{"n_experts": 128, "d_shared_expert": 0, "activation": "swiglu", "normalize_top_k": false, "routed_scale": 5.66, "balance_bias": false, "lr_router": 0.000657, "norm": "rmsnorm", "tie_embeddings": true, "lr": 0.00549, "beta1": 0.95, "grad_clip": 1.0, "batch_tokens": [16384, 32768, 65536]}
Below are experts of layer 5 (counted from 0) of a mixture-of-experts language model. Rows are named router (the router's row for the expert), gate (a neuron's input weights, with its number), up (a neuron's input weights, with its number), down (a neuron's output weights, with its number) and show model dimensions 64-127. Each number is 128 + 32 x the weight over its row's rms, rounded and kept within 0 to 255. Numbers have three digits each.
After each expert's rows: "mostly gets" lists some tokens that are sent to it at least half of the time. This comes from a sample of Wikipedia text that the model never trained on.

# expert 32
router:144131205100130181161122109165140197107124132119117131085173114141126092173160153154162153116123170107169141179186188140148103141141129114159133158096149147098068163130094092156116097076209167
gate0:083137095128085039140110106171141179088092141115090120148095142067108126123147107094124171148139115151185174098093198138066022105110107080121103149062146117112107158187121142095107127167161129
up0:161136143170130127074131142155149099086141162117194088105111170146112117080071116124145148077078093144094132193177125122104142135146136192117126082166116095120191157123122141097151076081117084
down0:052127076187122124063160103174170192138116161075147164158127130090125103092190102132107151093158203144126167210089128126104146130163137104070102169084170090148127053134145099106123102149158139
mostly gets: "er's", "a's", "en's", "on's", "i's", "in's"

# expert 19
router:098103079157098065132148099114137180112142103091141085108176108118061157108088070127063157103117142117135064087110095139136129100100148106161165172172134086123156134078157159097095126181123150
gate0:119122138127174096103154141105085098116111095117117118146167135144131107093120185141148122113116101128122151122165165115151154125125094109101102101124122157070116104139116212178049076116183062
up0:136116164151149092155078120150096105111112114131061124216115136128163133111140141120088146169137133132154108083102115128094139173129071124140146124203113130105103113164099132179081179134119092
down0:111107110133183141057133133126178148122096101193164148093093099129089108150164098094162040076095081105133201065142084179177132105101162156183127109148114144164134106122185130142122148181155159
mostly gets: " species", " films", " songs", " books", " schools", " programs"

# expert 78
router:129081153092110196148086155114107114132147100151076167128166105145136128143114187137163141130167134136126151142136145172116138116103134113110170117102080158067098101183061120093147137066117130
gate0:104077103163085111139146106071192121125160170105170163132104095115147077159185054092078163154099107155147124123168102091086156146118130113124117159137094076100126118151113095147091097088118115
up0:075109163088140124118121158137083137123141127086056064122144137133166150139067124154127150166112117079168146125128136148157151144126147137183122140097093119128140151105151118085128164093137116
down0:144102125166121069111088100090096095166099113118118131125069167102068152143158128143163095113074179152113104156117145163097142084094112175094088142171149054158110078141162114089095114164147132
mostly gets: "|", "=====", " whereas", "=", "\":", "-"

# expert 56
router:158063122177123150131132148118163103084144128112122150093174169129149093161160170118100163128076131131102104097112139087064141119090072129164150163112145155190119159098078081157185114105127153
gate0:119111133112068101148135128130088166193125074157097129102131166094101169154141148178137118144131130142109153153097042143144152138128163171077120151124129098117148133121094061080105170109089122
up0:113110158096056106062093084065102136133153210177159142087125109117154161137161129145167093190117106124091103088091121187167097058114124140160166113116122116161126086176134106128120071216086118
down0:129169063149129133157134188133145084127116179184097104069036169158111130097143102155203110159125111157132081135153107114181076163177171147106171226108143111127132130093123141092105177178086145
mostly gets: "10", "12", "11", "14", "13", "16"

# expert 10
router:141143164085113139153103087133159102089152080161159180085152118113163146137172138091100158203115152138119091086135165105144105083129120053130153118130126129136130082164106175154097110085151123
gate0:139146128069102184084126058143154052079166126156083100136082103092091151177145131165084113172109194083111171164118118143152089143094114139124190161128151106094091088149153141147139152070133135
up0:105179143104092095141147069179136116137156121133073155096104101101119121110091113166128131114133148101077134037113138118093161106084144127152146131095213131128165110132133130136129172112141134
down0:122177087137108124160176122156134080111120069103077125119127119165063147100138175157164137144155104152114120099122079138079085164165081120128136160084174102166073136163117145121159129103155107
mostly gets: "==", ");\n\n", ";\n\n", " •"

# expert 106
router:075183166149116097121117194162158147179146109095155129113176106146122128054165148113158099088153139121193127145174157163189140116162154113095128127144086183100112129141100089159128134113150154
gate0:078165118141107134145104095168103148161151113143072100127194161103111120137136124152134150137146138122141117086118129094117174155127076096196163157087132183128119110087122159048105088146169096
up0:205085128084160099092129123113129134084158139100100163093053137145127092113113091082118196172111147141175121125136120160095153122092057114158133171160106118102155136123099107118100090127118106
down0:139137131103108105134186098126133150196171174134184147105053168123136111102154107127093142122138071080130136066134111106161142210150154113127134114144081184090081170117127142137177124110110196
mostly gets: " his", " its", " their", " her", " His", "er's"

# expert 44
router:168106141184149146095110101091170085066129108131107169145154130163152120180153194139078165146052129129112135117148112107077137136082106125166136163145147180177113124108117126128170112141145154
gate0:165177135106126105065127161169108115153155174184105169159095169148048086161177123131129127093134144136137137114145140182098174098131129076123110201092166099103094151153097141161156134117169144
up0:157182137117119159137153083124158143164168104060139085158156145159183089146151116153137083106107110082140121118072120064130181144167124122157133142188150113110118159081166104074122166153160129
down0:197075150104116110173188125160081149127142150172088155151103119073134084163097106110118165133116089161091136090073140117106096161180144128141193170080143153096173099110143162199070151087091090
mostly gets: "12", "13", "14", "10", "11", "15"

# expert 26
router:182059163113128083112088128167109111168129098127063187096167106137090164151192176111158099157085163142078138089166138134068104127101106109154162093175155141103162118209142160147184181130126093
gate0:132137100172080072061097098163134100164125114149171127125137145175144172145081144115193134099134153109187081211117157123151147110119170088107075168133138146152125137198207083148168098077121125
up0:147090090178122092133159150117136138116132172084209088154176122174181146150180127121104078102140162124107125136100111183178160125097131171155119133224137090111168117164116141113097111109139114
down0:149102164096156171152140127159168149103068158137078179107129101160156180100105144069181105111160212175091172119164208107147208172129077160154168093156110175118092180181090111139087160093119060
mostly gets: "==", "==\n", ".\n\n", "===", "==\n\n", " ==\n"

# expert 42
router:158103110167112150109115096151165125100099134067144194077174125100166083147168137142112174119107105081093106127123172077122163096089076063158162151126179161135066191125086165084139137133182122
gate0:148076131121195097121140144133078117129103113136116109072060106124092160193119144172143109107161149178164126136156137138142125173152150142120171099146146213120079085104151104161106114114150161
up0:147118151123111092175110123104154121169145097072167088118083103090135107097113080143168100130077161112080124050120128108098134121113161139094144129162104116139114180106128135136074114116182147
down0:168121143113136155181161099090179169115128080120075113119163135106150149145133060117181095100120150126149153146155186118116124194167141130126130143170140136117149132109126101122110153136122101
mostly gets: " century", "–present", " BC", "9", "8", "7"

# expert 4
router:163113157066122159157121177150136085150122081149098169127184111160133143124133147113182120182142131122130180118139155153123140119149129125146164091151109157103160074203156104156133173109107103
gate0:132115169106140120133164188094148161147150136114123112130128115120064125078123123126102160180092127098172158122125120112110105127101181110135114117182138105073142164117106098082080120134116092
up0:094124161074093112168136137186124094135111170158143137120107124146149129103207168112143174122173154099117107168106206122137145150092139140151114129130107107131070181107082139093149135103142121
down0:103117116110154172125192124142074113088131165107127215143138090105134090143153115159123072100125082108122131146133111120162078101136147071055102106092110116136141134143137101125128157127108132
mostly gets: "==", "===", " =\n\n", "====", " ==\n\n", "==\n\n"